Experts of a small language model.
Experts: 128 GeGLU neurons an expert, 2 picks a token.
Training: a variant of Muon for the experts, 326M tokens, 4335 steps.
Below are experts of layer 4 (counted from 0) of a mixture-of-experts language model. Rows are named router (the router's row for the expert), down (a neuron's output weights, with its number) and show model dimensions 0-127. Each number is 128 + 32 x the weight over its row's rms, rounded and kept within 0 to 255. Numbers have three digits each.
After each expert's rows: a language model's description of what the expert responds to. This comes from a sample of Wikipedia text that the model never trained on.

# expert 4
router:118146099158117134127041127076127143110128103137114108010136135093139118174091160112155186119132105145131170093119106144140065054184159128131128188109117191119102176124165142132135131110082154073158121130117149070113164123069129104100139151099091107148112068139114140140162122110113153099116117076088108061157136096134163151175163122129075082159115133125101171184196186134097140171150
down0:166133175148136125098137112147182103142143175139112135115145060168189133130106130152137096071152117143136127092099132089126184109126140100142164083126117147103141137157103143130122125137121122132173129152125143136135178107132129086084097158160113095132147087073157169104144142171147161094120134224066087138153105130161085124185058132168152097128109150130135140202158075119128135122121
down1:177120125155160169134099198085160200169125128175116129122129142156084109150076160116122180140174095122096171173180114156111163174131120156113159123130097054186097154160149160118118135157146133129131124128159129143089120187141154110120102091152112112128173165113139103098162077128072147161119129111116075131115157085118168121140134151075171078079083121121117099089167128151117137119163
down2:211141099148119148174077136116185171134150097154139113136132127119142115135191137094125113155171129154145162168072134085086122118095124100160119153121149082132142141127057172170179149139096151080110144082145155181065110175168164124207083107132113134134188095151061146086137151084123205156121144092164117169087113213159157152134092124174188110161108108160097144165135190147150186132163
down3:175143156118157106136143125103159166125197139152129120123132120053160134102111142103163130156127093072109155111044154081141101182135106118184111130117122102089117116111114124072100150157191144144185081138082124115128111109135150163145053119111140135086212159129172068055147075168144106137123135116097169127135154124092105083136116106126196070128134110189185136155101102131160148112101
down4:172145136125132087134089115098082165137119111098110177034166116136133148182147168159187166145091137179110155163137124114107113164082118127138119188148187150162108108110147104087148153125090166167134120102122226157135128205095088172108137106082160109127089142134141164177156067159123104109064127082128121106133093114102152109141125116111124089195099091096067116172197164096153112109077
down5:104166158087125173141180148187133049104096157152113183032127134190120156115129098166101147120097098150170139111126115156091147177122100145147091130056142151090087146127069129133154117142105065130154159151156148116171134062089125143078097099154147114143104096111128113119080065152094104155161128159160159141148138115052109131121145157102107128145159127073161145135114116132132115121163
down6:109144127089128084128196143121135163094101118127129111119120146143134080139062101166117089128173170131153168128088130129140050139144137133108136105151163114114147165101150070142066141083083163130147185184107100159098097166123112110136180105142173130175119076121066122148087144104126133139106152188155162155146154107138166104077131149122165155093175071153111145133134067111165167091149
down7:141169107116100114089145170156121166128162145116149068119132112075113095178098155111089174154147107187098099100143176108116131124058139035123100073139152104130101148154131090165183131079100187087094167121126135129161157132064122146178117166119124097155099142161130123128102102166132133138122092165151100100111135148136079156065130058176123099182181086230082122070167092136132117151131
down8:115180103126128101148124215157099103100126107143119172123088172159082115120146113126091073141134087156119166123158152125106171084133148160152153094125167063150145104107121179151159182158065110084115140121136147164130103138076123179151176179119120123136124156154100140123069051136102157142130162152088198073156124112085164124120096104096149164101100098084148122089106068125103117127132
down9:054104177158109113121087121159120154146076187121134170173138129138125121149140165140084090098047164077205192070144106114131104177107094134129096093130151109129134122107143111129174098130104080115128125079129082087073156119171138147109099184072109075078108145142069126121113098119074109164169102105148144142121137149121126122104135144143116132134130103162163122195111115147128111166196
down10:116124126124084135198161148103123154134103122098119127116111119159207092130115160085129146133166129137102110188182109103134095064128148094137152160099122180152179123117091187116154135076142115095128077072145108172066155075050133155148108104131157122103134124147140173112167099133075155129160099107109114166135147141130181108149127110112127169108077162199159143114107090078093121088192
down11:143106036122157086120110137177211158092087141053109067123096111154060052153148094130110130117130100126081074103068177132151182177140090138136117139167165113148056129131160120156134117132155130140157135143107115148115158158102110066109157153153166161142158113125149165117129199103103143083137158138155157127087101176156094100159132149122066138089105133082081160112105168072142165092096
What it handles: Name-initial pieces. First word pieces of proper names and capitalized sentence-openers, especially after lists or prepositions, such as In, San, Tob(u), Car(racci).

# expert 12
router:159152078154119154145103176088089110138101098155168135160166120073156141132115170204107117131037091117149078152128103124108121098171132120183089198136170129163141080123084163167210166073115147121142078183122107176113152092104149085123116181152149084093164112170090145129166108083120106088183123118121149167131070181163178113103176152082149143101134130130143132175136141157117118129145
down0:146140157106145140157120120118124077088161110082165176124157130062112130105169140132144088127149119138106141113126133071106134123118179114153138123117119053194173124183131046097163119129160101088123136073118204129085104140130150130139160145135103142094182144182096186179103115098104191102096000142153122110171144101106112108134153136127084133086164125095144077142146117104168154172087
down1:195156173151149115138149139106176187151133157112116135080110117151098179102143166092112124134099099125121175149114099112126124106104105120150183056155121117124112083096174100119182150137130170143155105084136134145167130166064147143098139075074103163124112172148148106194160105147139158125173133186146141107090107123136176165177175181111080163145087170132103085082046201117147112119095
down2:163102134137153165172098194146128125093093141195149131145116082109181160126173115105108139175142173155143126136102097137093204129091114093120094138125172153122117113154189102154145091144150178160136139085133103172112159127088180125074140153148123145145087104019101100133166117115115100088088114147099152124134132125119188115166185087141163112159110131142179162123102109109107152115132
down3:092147184101116115104144116159109112170170065099136106115077107131155109053163100108158155088158152186179103151164170115115150109160130115149103129157163078118127105136110179111218177142118175169125100127103089083095169136038083162153135088152133187149109080109138139121172113150175162117082177133131130117129071142142110117104112103122106087066135116092126150115125122154104168137119
down4:163113133083137104099139147159115128138127145147119129103122094093224103110093125142119145125154144127107061159142140140106103136122172107153100068107119128168134110117158104186093110165115185123156097156117116111118102065106115202141075089105154102140154150175185085149131093126115101144120091125157126144100127117118142133113133142165103074182072146075144176092106147133156071156162
down5:151059144143112078137090129141130130135116123158109094106144138062131092112152119156139138119114151093073152071128168202174107147120124141198118091198129161227083138198159134142116143084166104115132091135122164180077179101096165126174146092154146117146090130118093116087107104097083165092163133139117164089081128184160097110093116071153094159078132131123153067128100136161107151152093
down6:143130107170115096150089152180157122117125223111161127128083056135165137106147166134120112171116151108123118138131125118159118115136182130174146152113166136097128153161077123072134084106138098080101135160142173146090051124108161167192147146123120181158089110103119133135054091149135127160159094081132119168154110137155158149076112175158169063110109154144127147100095140079164141180122
down7:094156132155149153207131138129149129091139095117170101072124085087070153120129133112105177129069099060120078165122158169071157071149136078108180116057087054180162115167134176130110164115130137163076110132122095074105202084136127150151107117095133154124109141169129116134167084169115122149117086125143105164110128097151104124100125107089135177144102145133157128113115098116094088144070
down8:133112113161167105141141176070085183185034088101145122095126115104122116146091140083135116129058050111113124128148083110094157178126105172110188094128124175110133153083152113129134169156177112108097107122068140122135086129112107086093164147113128158142137102129130130112104130132224152112143114150168120208125123150106209097133112080102122189129207133102149123115176159116183126162170
down9:146107133116153136160138125152134164121077068138113143106136112149112121134172107154167094088118126128135174107135137114168247125088138097103120106157153195161112113154141136172116130148113131107169090121133129139081163154115096148121106205103121179122141088105109063157143133129091145125144153132091100120095101092118116131095151092123159067146127167114120102097128163133162142129122
down10:162110125115079148130153178179147149106072125094142090129161091131134195136085159089126123165117127145082125121101103122106178124113120165108166151108121217090120095127170139145119137105129154126170175086151101159121124158068141128112098117119110147138149218127144156133173077122069123135065177092106082115095157170102102153172177192171148139088146092159152173107095152103183157122142
down11:113135110147121081116133114138167144103150129193038159112124122112117159127142177117173154091189077084186144158164075159109080129172141114142131114132209153132150181052124125103146147139133047090139102092149138101172107129159085128078074122121087110114031109094154175152128148095128136218167136149076137153097143149097129093109182135132143133156153105111108140137112180035099147143120
What it handles: Table numerals. Digits, spaces and signs inside numeric tables and measurements, such as the 5 in 27.58 km, −34, °, ½.

# expert 1
router:089077133126117158129128125152145157133141142066082183173080100085131117139138089153082137088078094102113135079164143137126093149139091154138102084108174093088133122161137147199156127107166115117154148168125067144131079121137170107202096144115120068120110150127121139114132124095164101126133121138138113164157097100100121094148113176118078157154092193184135120095151137098098161054131
down0:098172139145160140117138156106097187150138136147108103174162161097135145108113125109127200184167079085081166087132143149135130048149123118086183089127109086118091145105130097149148137156110160155155145123101146031093136126118058108163165128143175164139139142144115148096121168123106125150103100148153165161113171152095096185123105105112170117169167163175086155097110145103127202140164
down1:138131143153122148103166144110131096074126125143150100168122150202167122105135118184148139117156119133086172175130091164173123093131117210088125121138096095137131184107153109100137162119125119168088162175118127132107043121124136150130144127092150096155137178155226098133128164152124183144107059107177141201126128147118075108132167101138121155123079108111130078105186171120154134103118
down2:136186103186082175131098125165105178162104079138125130144149108095199153109149136149149128148157096139092141152129091172098131162083137143178121104132094129149095137143105149148113126141144099111152157106156146110139137117101102171198148127134175101121107138136136144083055125150145150083072085138132110161116175133106123146079073071138123172210067119111114168147129150084122114142119
down3:126077128136125109066145134126176140113118131155120159148100103120138081160159132142115198151109106149201169105148123124089132142152080114146164141121134174167116122112108189160120103128153146149153157176053162166149095116134233135074144178138140154152160145022109136098138145155151077119155139044092126138107128170136129135112167121111161147158111087139093130076116112132076160125114
down4:101147104121159153199108147127155174104092114100062141117125115118120071167110064135125145127129107109114148152146177111091087130079139175180171072118135149105183060182143144179104106142135108095122146103102162142164086173155102102197125132085160140152103143139120139077156161121110102165092116218212135121118132123132095147181139057137139106149166130136118077167142093140102097102126
down5:128186082156165104103137089127131137032065138173205149143132136172145101096150113138134172115142134118149113104134063114126108104145176127127187133053143188120100079094108133157067120080091144150152109154066174103121074167137101123111114141090166116080106140160143102141128130131098150143080097166159141139100106115121116076123065094173163192085170085089079098072141123155167115118134
down6:166097135139110113094175073108074152087122142129131084132158137120140157095138075101191062141110145117173185134133200136168049114183124133102139175076128139130141138104124179129122117108115135149111143132127124124069163115136097115109147073159106137148158107121193096122063176117082210163098170121188084115132103136133140096111141081157079088176142144141155120127182160157144139101117
down7:148156180152112151143143118117190191135134175149118088116140129155134144117130139084120109159064170126020097118124109055176181150081094156181133125145080167106122105123176099144129141119136123110082121121170133143125101117106157108096156126127172120128105146114126132137145174122110146124209151096180101169132172135130190167117179178137105110117149076112101160090145101174132121103119
down8:091130167172168139143113157182130136173157116131068137093135144079142183101161146143076081165087098119178065168158165125110133118155162121129178133168065143160151082075137123108151171122039130107107141167146127108046123099096144121152053091122146123165116086146092137148087076152082130187121125086105145058082161097116107137142065144095103129141133130117115122136174098114112133130165
down9:153089112106100192050133189116106106174145092124171140066156142127170142094118111151127113111093114096126121128111127109158144151183161096107138169137127165125075091148135137107109154114178120101110156159110166117146123135125142129166149177117119055155138134128155128130151082108151138099108188091118099092133088162143069103144119163112130123093182135126171131131201130145104153141118
down10:092147116119068072131122156149135058134124194127113154161114130127073092114110106111110156150136133120113111135106072155131138112106085135107167147144144158145068101109125136125099150106121089152107185102110153012135122094148076112133121115080120061158129143144176126171135115049156143102175128167074132178104154149129144116142147129105172142066163142100153074085151110125168129140149
down11:133086119128134159103168040152143131144128115156139066099136120135168134106195156161191145163155088106158100136140112133160155079157134096123098130114140090154094133101157131052141106186125139098126106201094156050112160108136131119063096124161130168137109140171126106148161158134105124136084079114168184161121110089136134064143143132221186142118075096102125122168137110119116139090098
What it handles: Participles and descriptive predicates. Past participles and adjectives after was, is, a or as, such as known, born, located, believed, named, based, well.

# expert 3
router:129098091136156161099129141115095077174174122180139139122194175129100140074119101186191166134127152111133144147093093130159097175151142130114128159161151177169104114124152114063157096191133161141115098114146228145131186183164100042078178153098097103133130121105134111145148090139061135174196156127092101113113123155139145167097088107136118073091089099122103123172117153124136117120167
down0:185124162089115189114115133129113141139153090122150173131234102121159145109135155118151125157076086106167172143160133180109104143141184110146148135123124115150163147157143139094134114110183113097170130125105177089125166147136146121128162136141115067159076132154102201180151109163140157171165106159130149188135128183103127127144105095137115102095118142126144117142131135147113157067106
down1:216118108142112106153119179116151081143127084136104121091059123106113117111184116111124129113055064116156159133185125104145099126207154078125101145117054069147194124125140105038143113121138103100145137160095102195090139116095141245115092141155154104131171157140139084117124116118152150164099204111143162136086099125112157095170139115131177091091131146097171160096114136145176054090149
down2:097114064115131135174140116151157159107060198091144101148119160116126092136125160148166106100171101164095081128107098133096105120121095167092163125162113106039161198132146123114187144139096090181124147146118134146096114104103116137136139105069110146146185144154210144105106139124118118096136118077149118087147086166203143173117147166143106153159150189115197198148164142125157115147157
down3:077107107166092076185142128174121140109080135122215122131129177137175123203161137151163113050092167135101159122109134184095154120149154139164081168144104117135130097098139174142168103102106141136103093166103163205126134118126096131166121070135163155113191182129140102128177101020130150150109157188117140118106166150142100152130110162117107113142133174119144107139168170127161097119110
down4:106156131111112056128079121139107169180117095058087098074148114137072160098135128091085142114146166113145101096133106182186152184103198100159089162102098132096132139089143073113142159152131153104099080135112148114071098173084098072154100164235123136154220102101126127108137099207134075104133136131177122086159098100139119076138127168112142080154174131128150101143182127136167110133132
down5:069187063142090107093123171117169159087168099184095142068095157111146126123126134120142159120143135091129134174103038136122149187129119194138182105164065128134118166101124152060113163136134078119137083121195138071150141108124128130131137091093125120119161024135128108138128069113137097078091153133168137136085129157123087145104176149133109142096089109118135201154112131166101130137138
down6:082119127158175127100153144178173140153108127128174141151134106133145113160106156104155131142123139156226135116138123140139094163091210124134073120151087118093121086138119120110129162134102158096142119161122132108137122093159086095151209141151150092141136156139130163078137165122135150090104102171154163108142083134105075131106179194130128130103162146105111067064097125157137144077088
down7:186099122095111131174056129137117083173120087092051106175162186122132109123129113154093152095174158094106141147121177166104179060182108144128109130104100099127108173152094099155147136216116083059190159087073112138082135161088123074132091118154108121109099114110105152109055154092177082131133122142097161141138099088143097127145156090127104092116113129160133125075136156149113153125101
down8:108181136124068107182074111126141117137068128173161127078162119117055143124128117139112124135131143126149154060086175096151079181101163162177078150121113145127133146099131130142107150123083129090107122094124063194094093096116153181161067121123120122189157108166115149122107119101152103106130168082082095137097089120097187145112119128103153143160146105201119108127115120149091148128129
down9:106097107078105086136082095093130156112136132115149151168185129165164158125124136110110105137179130096175137132148129113117115121114071114140149156156144160161179189155157127083200133163104088155130131098134125127123128097110108159155168096112091126156115160173126150136111154104133117169163154128146109076139130111134134146123108149123151227151133147143104180164108094173081147148124
down10:095083183121172055095178079072169141171137112068102160166113142078081140124181135069099126140116134125126157175124094141140149164127114047110118105107134102095101102086124144141134052183101169150172114180077192125172122114112142082155180152125183171119082129132143121115177148143161172129117112156103158175060109124088109163143161132128078139157124125067082142120131104088146136151172
down11:162084190135124127114122081078091155098157117152168155135157120164114186155106119081169127173165120134165141087127197146180143133076130065153106074091154159129067147154156134107150125127087119154146076089166120083132182145109121133125146142130142117122138128115092140135137125169130108153098162106129199091113104115090220151122156139131154165126098088187132114167163102079067135120199
What it handles: Action verbs and prepositions. Action verbs, often gerunds after a preposition, plus prepositions like of, with, for, such as took, reading, causing, without.

# expert 7
router:081135133133117101153165152152099132157160120124184141142096175143193099181091130213160112115141111116180109156122132170125179105085097165063197109156128156086039113147131174161139160102143100162151160199113196169133089181146113084107142108099075090115160115101097115156128125164155147158094074177094122157084157128105066099159124131094088145147154126095106107133073143159160133123120
down0:157084148109105139122146215109162177119126142117143096055087088135102136139133101095127106063131109115148193106148145107097146103130144156129123143157106122069179173147176142133188133125112088181113165126150127098102131127154160053095090110168169123120162104147121116172176098110132107124177121141107184127126120134177163089110145102121125125078183086120170115100153052180160144122115
down1:160196162133185157100175102158132127054099147169197133173091138151121082114128119120188122168095096098161189128146107125111115143173095141084164110116119129117136111096149105158147123090105168156147103120113101139143132107091129144082152110132160105099155153111079161126063099130158105149090118143110181105117117127126186092080094140145101111152124129101172152092163058151145109069131
down2:098084163088052127127126142137033072109132114157145131123137197176162108161125098178136118117186164147154163108098152130168124105128140161087177168152106100110084183202108087117109088137157093192118133129164122173128111098119136118118158142163097064147125096125114144158172088160135136161212148110135197193127074103099179172087138100128180154137082146161181095128139092138163093149153
down3:117094129112152079099174105169134092136156122101134109111130093124113176165122128141146133142166137111000126143178150137106081136163080101130153130119142199178132125119168159164137126126136162124162124106100116120145131142168134180119143096110164146146094138099115177118124100119123132134159127098141108063209035133127129150134144167076117100180121140145154141151183088131151134146107
down4:167115137113193156087180135154110124149131126150184105113113122055136111117121133098148091160080144146127099078089105142135128099148101153143094150126119155126163145119164181149113123134116166149130130103067091098140085144130076110183124111141090149107103102114122122201099127072101116132102098142083125090136096113114033127164118046135179120193076204123109100140107020138148134160117
down5:130157101095118128201184141147158077083104128075140156101153115174151081200077148092072066119235134116105151118164180147096142148103103139082147109138084124123124152159110190162162163080142124173150123170186138129190079084096107134127174082206120173140120133154151134121064090156180100064156117082156179119094146119110113100118144107149106121105122084105114135050123118131145103129102
down6:164148176092175119102127123167141083149142157171124086181134125091122089157167098163079164130142150132111181174136106104107161091117145132126176156195119116156095133170085194179106097165084152101155171117136124132078156122101215121160167127074117141082117098149122187113121098133115143164143104101135151119119146130115122121105061085075065208166083179064145114098121117132133163162155
down7:106108131122151082177148109136126150090137138174083151099133147108120108134111133151124175102166156124135072160117120119200127069133174136120182109137179126167187134080140093103127094151126156093138144128114140061124114180081070099106103148116133112138108060144139096136138154142115093100079117131189163139100174119174119150153089139113117112193131121103082184180084158128037123083125
down8:115188071116071096102095191087065188109144125145113137108199168128151110211159127146128150127182093124098093205128140150083129082120137097155080071131154096090136123135159181084123137124194125185140207033120099059194115117159112159103110078142127131140109137123116162078060174126153143163119057154107140093117093128144125136130095115128045110178149114116180150152128169133087153110134
down9:133109159120149133084143146056098105127132113109115156106158148147153158122118116173117139087104124153143162166129080147105089131168118153157122174136137172026166146169202126064154198134128151116096090142098031152160078065154138187191153150154139142203076129164082122133128159132159140159137134135115157147110137174130119135131143124104092131188121146045154127115172137144060102151124
down10:143110130163103148095184169136120185124160110132172093083128122102134113089154072162139180126158000147170147122149099092130198189128152143112104135135127173158109138064116164123161111135154099065148135180175128152131121091140131169074088087106146108094111137150111121143149120162153153168182151164151117114111097119113171138153094136164137082135154143090113115134169089110131116111127
down11:132096146155160147133135085104123096199073114140129148138134133116087170180160167115149104133067104130172111146112158149147121108140178102133086161122134255138166101111167134150126255100077160148203148066144120144113175151116159144132140167130095135138145180139160188145170113110197142099153145115088177159145173129143173142129134159105128156077123119108148081189164130121087165127126
What it handles: Clause-ending punctuation. Periods, commas, closing parentheses and == heading ends that close a clause, often after numbers, plus conjunctions like where, when, because, while.

# expert 6
router:098121093143171082136114123144165041073173150144128191152124076126088138075155097108134101098125158162166093150142128102162157157097117109149127145153156119137106137175114096171122122135124110149109087125137104148150115087175105170060125071115129137163133103115163128129093161144099129135134129142106175109101100119116115100095086142092102065162154146139141061114145122168157078110096
down0:135159074187137155164099103120125148130186125130172175092093146157088164097109146161126159114170090145225100105110117111133114109160127168079133126109126119033159137150098131110137093115103091064150095118114124104132136179172085175088132134101171161165170137153136127192170109117116134087122092149102094109117137158100133148098114173120084143178091127145174127087161126118142096197157
down1:148096100158150135152103185092163123104159149135098155155103113131111155102151119152097123128118134182154177096154164182083108145130083131160071165133107116156136156113131106193070148154142083172124160153106142125158084206135161165120082140132117140111103113100117161097056056185140060172123165100162144132087138161117113138176149164157139082097143166099115168124121165203123118092130
down2:110104128130180106162159127103146186161154131117131146107177080149142140140116112166109070155149191112089178075166015105167068079107115168155149128133178125193133168147043179096109171156126112098131155117161146137101132154137122112183178081096154136099152152166116141097101152096172092148113136116093129185154117126078100120171149140138108101127128125101097196148115170104128075078113
down3:121120104093093136133151098063105120155119175113136123144078175184156122157052096150143178124149108131140130115149112156089107139110139143163151113191090140152171136099089160106139121131137157149066101090140115096130121168157167175118120070147088114149129155141086107124147106160085121092121116052112120140113187170094043065126124159097083177133135130133152148166144117047095177126123
down4:090094138147194188111154095186125145142176096048124090202136182147134153172177116141133141090154120107070058063121107140121145129172102070128135098160137170082119174117144141154090099184123132138131195164068132137157082143110159147160140059102128109159087178122136157137110059111152115125123115097128109125110113136140138103133130109149134146118138113104122091101125183112069112135143
down5:189144055147139174118087159102107150138133127128165133153155182163191205138082139162208172109125148115137169126155028154107110203173159112178158171148116117091149111052132178088080153108110153125177121100138120118114119150143102104100154100140107149140164135103185230133207131107162115115128126140123131136220157114134091148141096131100135139088107141141165163129157115141092195134139
down6:138134153108129088122140132097163124134107100158147152136162106122143130151141204094139107119142067073136126100158094097143130095103113148190135147139129145069091083062127107086175177109146146100148120190150191072123171138093160138151161177168122089148073160117147172181135136083158124129144112132125053105193171086178165106164165090120078152137121048136154167122177112169130146125189
down7:140160146144121094151128166094139141171119052097136134233099125132155088131127172128110123118061112161125130051133117207117127182128096100122101144101096124104150119076103102129106096107140069136113168122162104104187148103101121195140092156155102100160190118107155091143197125046150201127079111175058186145130162161105105089140172162149122113069167171070117110055131164115075116102065
down8:141065122157181064157105122202133146075090085109139055112139105113111137192132206101146158150147101137081139107148123122110118099144091152141161078104195147117081104176129138167130161165095135133124139121092085124069114169114134092169089138092149146132196150103118120139136195098142161116137096150162117164099091130127118122105152143144116163102144173153085093124105128085176157093108
down9:137140110147165147082168122187145135161125184143142153117138105130164114084153154193146132083158189141149127160133124140116128105203158161131111153081128136141060071140112140119120130079154139127098136156178117096153136144110174110196107063100074102147169119184133172146186125082152178060125105096129176148114110139146160139109145146112148084148124083161083145115126138175057106099163
down10:153178074113083173116148098121096141110097090088108139100115128130132129121134127103106114124119113109173090135123146086151112092139153153169100108097143111158132099121159186084119063169156156067141201125160113129099159118093108161121155176194125143102029137156111190079094115135127049141122125089134084149201180121123120074136124120127112136108113108135182173117157116131103216132130
down11:132155088170112102123130160167124087121143079137114121163147158113049189168132102124126112112177126137125170170109096123085173093113116159152182128110090157098109117136154129116115127134126112083107085094107104108158025104064117130145119112118127023097161170161147180165066096114116148152132167105102168125165142175133092137185095122160105134130105107120208180142101060148121152125166
What it handles: Head nouns. Common and institutional head nouns ending a noun phrase after the or his, such as team, series, Museum, band.

# expert 0
router:122118177121143082175114110151104150125120145144101125087172068114144146086125139084177112109102131108125094181157122150082145184126101063168146097181163148189119097170191109142119101154080155142113129192114157121155170052084141091091138098145132130104144112131124098184136148133069133152155140128149141092066079182115179093129125160107117061139131156114151145180140090164120159132153
down0:133128124095127107146200160106163147123143131094108205140176136138140121158104179145061117104106103173090123174076115166129146195159130077115147117080128155082088076141128144096129124180126128103101132159125151055141112118151135102154122150073120118100124141098154139094178142113107190088136069143130135148177056115122141148149099108119137153116160073144157096125110135091193059113169
down1:141138116085071143115133170102092135119168140072144088131154100083118132118158091071141123145155142088130133126125160146094082102093129091200156143125058117110108111117132115096177117126116169125113156132132164090124170103140154156142109118132151181165158098065137150130130112053165155178157092167124141096160154104112108113171150161123182154107166213175119077126115139124131094177136
down2:085162133183182188122102125120117111127182101128100159111116193086084118069117141148121138126157081221142136122108176198126098075158091101143129180118124165108123158116082126160055131161116077141173179160146154153159171109128155083124102084089160115096099158070066117174075153090115124144162091189139096172135111123140114149163189078133153110146156055178145118098160135121107138100136
down3:154154168175133154131076107186085160091109114136111076168156089133134158132190170143142136102158174126125163141154144132135166088162116095155104148109136152154120158130096102132101153140126070114156117126096097132099119167101070121138135121104074109125178139045138193073092095113141094146108143133142084121148130132095136168099109094107122154164122139170064133104150101099130154150062
down4:133153102061107187053105100119217097132151103131159106086121114142124156090124113153133198183127067076162127122092131102103125129048124086105126136106159155142132139073159111100133101098106159107132125127143159139144150155163074191154072144160099172133063137116119091148070122125164122152115104160100139137155133133137121092110171124087165094101095152165086145098061163189077162148120
down5:138090109153159120163077102118134150134168123146104130140063159155133210143116118164164107082191106108145147134148151046096081174129126175111121193098139176138153101121099120164110121111109144158157097096138181170108152127177130146094139112120075155186152133174107070106094131134131113162143075130115132081141125136144167075175113174050137125035086134152154151123176107081124123078147
down6:129116120174097116117123137114160083109085120172156078103117105140160171147205099149092148150109137117141188149130128130128109153176161130143095122083133113085135129076120110159171105107124128160153111120138159121133101154130047144141141182075126136165144094081164065122138104118111089133119145134103109081131132152149051112184073116101114088106114147145136149097102096127103099133107
down7:063113069111127145130147127173101158096137139142132016124149128190128116115087135094136181152137153182092159186094188115149132111109126126151126113176101132173123143154143100073180107096138165145097126126072158123061175124098092159119112110161123157118220133114090115127100180096167143129152040186085062189087076133134154142115110112101114128120151086076151117113102150051121176109119
down8:124135168153140029057133120126091130156105136163112131113154109088145102132119108174118112098094152108064125169112131114140155131137110130107175128163100135121179080165152065060139089090112123109114134078194148106136138112102087151154116073115101183158123152160155138105047088146133177120091155054167145131152143130121169144128159175125151075129103117161135192161144114150111114119195
down9:219109144136139169200133091106113143121082097111102119080133123110034154132153146180188101106108182094213101112171112102140179076118119127066176124084096089131110094198182085148151091133169059103151201147168101116097063162118162177160157091188169058113080100085108142131146151145170064127096122192094134084079114125159104109137145096086117084145099158134091101145114193048129145124087
down10:094127123091136126094135126086174099128138094088144137111129086099168145176111130119127155120142069123116150188132087114137116179158188146145186154122137140117121111128071124065206097129117125119197165112161079147095126132160121187124171107197147131122134048074061141133201141138135134138135212125143087129111119128117174055090123133109152112115086139134133080157177119113168146134187
down11:098182189151184107157169114137160113135083050139095084105088158156107170142119174145091162106140125107143051173094127154076085090184167135082115142133121144159153139104102115104094118163059091067137088126087098131121078182050165095138184112171096089139132118061160098117129161191137129173131173153072100116140111162157208163095119041118142174129105133162106097127143076121108099160121
What it handles: Verbs after subjects. Finite verbs and auxiliaries right after a subject noun or pronoun, plus subject pronouns themselves, such as was, has, he.

# expert 10
router:143142085106097141136074136142127056139133092108149151151158179133137184133094124113151176107089101125127113125125134171104099116142143176151097225165093143160136137146164116125142106095142121071154117105127178133079151149126112071135154112173082091197133131127117149085179106130101135102106129137113204074156069148125116171132143160097129164113145162180126127113120164154147150153167
down0:126116174158151062170136111151149091081150107117132100208131083063121084150137101176155140174102154127117083140106178164174173160024087088124134113143128163107125123114130119140117133185133124097134150077174112140148128173112064110165064167097108134159071143183153140139109168115130139096151060145113136116111125060109191096137131142114172099134186186095096154151136143108137128122081
down1:140100122072150128128105110129140096129179142078104099091069152124145114125184135123114075126171150133000148142119120151156097144171074174130105092130157139099099099106138155185097101112150174116087137135135164106123123149093138173151168152141085124140125182122165131065112126134165164164093155081126119210106151145084181099045126150093095174059169145148162155114155096101089164124172
down2:113149145089127116129111094148171139153130129143120147113087169105135125119117076112116146133113128078137064141152152129147156103128104093134130147168060120055075098075082133147171155207128152180140158094125070193176171130144167129154181171083128174088099162151153168140103146164142130150098125066094143096141133097134139093139148181097101157142125163085123097170116146118113112068138
down3:077138116109171066142156078137153126204114125081099127100153110083153079130159166108126135120108105135165130116098180098148137120113079191089137121158127150132112106150097135124149086105112160131151080119109146111140113113140144165132143213147124193164097078081145150139140157169109111130115158133113101116133132171107174073135174137109125040088114105163100148128130087123178123160138
down4:097140153115139135100061175175158122096145208099075132138108154106168143224100106084057093161140144150035132173133116119114111114060118129124085091115144128138153114085158108127098139131140168132114113106187139137173142056150158144144210081107115095134110120106094142117114046099092088114094084077143097149178159090141089135081110111116094136176105122127143156119167171140173129108154
down5:093103144104123101053177145106132156178147149116177135098125141112144102119131094105108101149132119121124114140118128142148134149128121150165108105126138088109163060118081157140059117198094066096156095153118114174129088122125131187184144093086182142102107146098103120142126148111164181162151158125095092133131162099038109111048095129124192059099146126118144171050071139094104143095145
down6:107097147152159124107142147113150126150119115171128109130161170121130086097079124144087124129151173131101114154135077174203184166121106137135182118101127153155053103101044135124091094130142092128197112113165164069134125158165195194160122130097095152198142091113167086098130103165183133124118154107151178124121140178119108178134133123159169101144145161084156090074159132169107174085134
down7:143141118127134171107138107165120108109125158169120149112190101195167157064150114141145118125220145118115102123101112084190083078146145196152063066105116166158152099107117157109173098100152119140155080154141145131135165201104171106156094079081101139148125102133121106118104054115139121144157125133131176144193113063122072167154131157116091161099121116166167122096132177139129121187107
down8:147119056170130088103132115114141090195140086124081133108134139161029102110174105118131111153102148090103157152190118157144114163122141121106153114123128112164139127091181113129148098098156086185115118154067164106130074150167067173189125067130149120123102120119192125147179169083082106088119202102130094100149110106110123140096108104121132118106128105115121140117141116165119127142146
down9:131116194111159129169131165129107149121138125079111129151154131156121126069131117141204139124100087093121120126150127069128139191122073097083155161144104133104114106092108095088127115126093149123181179128080135150122104202115153094089113116063101096130170078127120071144154105079136092104165126147107091088189135135201137149144098139099097129097102163153136107095121130078134144138154
down10:140148147098115122158104133142140109185104149160132145126134135163159157107121073113088143132127155058172139112074068099148110130188144142130109084092044107123144062221097136116110155120137157151202179124134117115156136132139165151098102087147119132143166098156116148124096155115116179151115140180089139055129107173137158125106111145160068076083109110107175115121150134103119069199154
down11:111069147125141129133140145128121111107087121131191156141124127148114108119133097141188094117189094188071112187074161148144138082153084175156137084173135117171153063163104116143171126092138137159146115144094126165127116102142119144172198193110089049127127133105055124139110088105110103117131129104144088096140153152140133141112133101102110168110176134067153096133137147148138153110087
What it handles: Determiners, adjectives. Articles, possessives and adjectives opening a noun phrase, plus hyphens starting infobox fields, such as the, their, new, local.